Weights of a small mixture-of-experts language model, trained from scratch on English Wikipedia: 240M tokens.
Below are experts of layer 9 (counted from 0) of a mixture-of-experts language model. Rows are named router (the router's row for the expert), gate (a neuron's input weights, with its number), up (a neuron's input weights, with its number), down (a neuron's output weights, with its number) and show model dimensions 0-127. Each number is 500 + 50 x the weight over its row's rms, rounded and kept within 0 to 999. Numbers have three digits each.
After each expert's rows: "mostly gets" lists some tokens that are sent to it at least half of the time. This comes from a sample of Wikipedia text that the model never trained on.

# expert 42
router:543552573583512471495477618507486516525509505549613547509567493575464480443528562561565446550466473438483452486475451502479500462518449456543548500504497459471503527472501560496489494509496510383436600558535501528500576468599448484549406585416431425524379535573455546577606469532606526534545521476450511525500544521537536488440584513525506527387482515538458606483529451528451497491478
gate0:453457484473520537489499497527465516513461462553492478486462559505514599428512504437619491401624498421526534394438461523465478515549537502525512513536424478467518419522460544471552498473444458417542532569579413418500521491488453458533507514479396497495397555495522610500560538467584506444574468421522539508619461528446486471430474502574531479469440415456510537455525468480446481593578
up0:423457461422478500417475506483514535386531462620540489449506488465503485508475495426596399480580517483491586553493494510488474448548545531542458484567444419479536460508434549468576523437556418495577483612538481443458485485436492425603462454420541439451397532503494493501564468442524474426550477434589558486537477526511475455554504453517560446558453410451524606488492465505480494521496
down0:547497496440506428480429532500470526375438499431534509489447563531468443526451402539586480435382486390468459488568466608507608503450589482535543483464543531464489517478440526518462502486530497461482517549542502505482449555492502514521458485501574516464558574520507410564552494500509586481515431448537607558512544589543460484539482557471465497407485435560531548471447390504451597543445
mostly gets: " Best", " song", " story", " best", " episode", " It"

# expert 1
router:464519492482575388525452540477602414511510561471553536482497484609518385457519589562502494492427471405509441420505470503398514508501512413499543499533542532511454591507459482602483525544439473459466546511513481497498518455538463459571484624450449464483488528554455552583616519525501531502500479533499488530562536573493493456475583527400409511468403451512462563560543428511429512498481
gate0:412378504682463492476521490538541454481462520485491617539484492577475560467582418499522528525465461437567474513452426455496492516510441551560465506541594439466478471575458466534529547479573520575549485456499405500492462400551432464540537462430532534449565512467492460536539556446432535445544408523515458459506453495473573482507492518492444529465541508565478455423486452456450488622504
up0:526568457469480492510534463497492557516506485578490532515580480530552495523508513506548484530604490528485503578515487434537621454504496464362521553418484469574483582450440543391539459481546532550441396459555582455505462513568542565528548470606553468557467473500533434413485540579505504529456577435465593395508451556514543503459459531505449492540424573479418564570497496502554489478555
down0:568509492442480526464535458487466444512466530539494484489496373512521523462409434484451542394470465506449527478566505519479567554483420475503531531468438500519418435471470427473501377415486544350562524510533561534549500515512486585581445471573459436447424580593516562486476439521621491553497561406493449535495566505496531479408441524487487508508521447452479506437441426529480534440494
mostly gets: "°", " mi", " km", " located", " PA", "″"

# expert 26
router:499503538542486451461447626457532502567487575528520519523554515618404460452476613514499558604484439507570521499595450555495519496524485481551579504493497525519453516510397541503515504584423568436495563526479557509590570448602481485570495596432471454536420550560471448503570462558487485500527492555461519556561528538461519439405519440529459502435472504554463600496450468437510494466517
gate0:378489452476533432509473529451531526493511417565512519533460498440514565492475539459480541552549557535518454581538563425505533371544479478476479511563521496492562566507566439590538445572563419543536441544538551569537560527480515583536477475409517539418418447472487545495503587467441456487570538527553433595476439510443468451475502501519534474542554546435536552519435482458554517389398
up0:525479519518498505570477526469498497480487498447474634472538457532546539500457411490467512457428527516482550394396551554518495565430461542518621553456513452497457565584434529553470488459525531476459415458486528492533467460493447565542568440496504496578618589492577522438486473506503493545432459405440532496559497490449416566446415517462550517456544619417504470484523499415513519583553
down0:480513421410513511494556523433590541493433499493411462443472554448507518500513407567561502514505504354505477540511482502481483516515553532473525486512503432503556490476521527503557496416569496551500481490486442530500477474449536411478539471586410587565425461467494422411606452485419458431543476572413581499450544458470503498512613477445473508521539528541453552600570532563505514573599
mostly gets: "=", " FRA", " =", " called", " AUS", " (\""

# expert 20
router:492471520542458376434515557412567484510465580501638486545518538512441422431482543505524476537476476447532416464497470509440512513548531375489534485499514467510388581488479505548523533512496494468474463512486483397435502440595450427560401540416546460461448581549406514528608513500511538484566509540476490554528500582555517464442640495461456506446415517525481487547494492515494497518467
gate0:527544490523547465529545465460600501472510442469579457554480506481452445528465573507463525468474564485510439461446477562611520518628465496594465573464557512480471486483461491487389558525434540396433456504463464467490485510578493453407416563516500527616594466489511520618502483484543561528434486532423520492475524464455574526552533501453592487487416567563593520518451489570469543457521
up0:579488547493468532537449537456394569479536530559530506572539538517538492441531457471501525569479516485512531570496510505525462585432569565502549497506450536516534476429543565499667438520557563452530461458501611557512540557464529542503613498527471459484420550491480477480484506482470516568592492418580527532467527445500514601435475589621454438468512490549498528538615435445468519437483
down0:511503469540488393468569458454523517431463492443529489523531534461518507545589377463488448503479593452579531510508473457537504590554560476529478537563524489528518563465474487466458493569483486573541559540472498504470496608514500490453478472419448398563512461541499488536549531451374591369441536507503521447475507574589483536521491433467512481500396443470550377499560496501409508592546
mostly gets: " area", " species", " Location", " town", " region", " city"

# expert 34
router:521474514467525443436488564492558511473545510589609405571541536502419495451551501603537502571537473427458515504520504512454426455607517460525531535496473499492449494493553565539467474558496531437469567568470487552472529510561409511564393529475502474497416501588453545584634535452478513475575517562493534514526473534535484492445639431411498428436485473573507507521470544544437546557468
gate0:505509471495590620520470490489545500476518493500548499394490399521502489410383566599489525470514511525520514555528523527397459553547437505400444501428491524445486449501499466537449543393423489458455511460554481471463522582438446554478456456562504601540597474463516592503501451439467436502499450458480588552483461430587486529488514409398476519535473508565500452504449543473492487593520
up0:367599500560561583473490468524444457512379529558543506504430537478426546548512548527386531448480509472537519528504463460536465486450478506486514444510469499498497540519575514495437539505448412605528501524560516530499494478513471457450483541532578501453433572471477555411495500498580520491487513487478545452496511619559542494581425558475476479503549374504669502388460511483568526481518
down0:566515509473515418528581514450470520522507507489560425506489540411589464477502585477544516520535478406431397534583589512470543530541505576499471446496495517543488513472530483531608570406525506487564427425498507494587432489550505499575488484481479542467473552560510578474577404446402512471571534472494542587472469475424512475450533448406504464422551531495477572607428577522482532444462
mostly gets: " children", " land", " women", " men", " members", " works"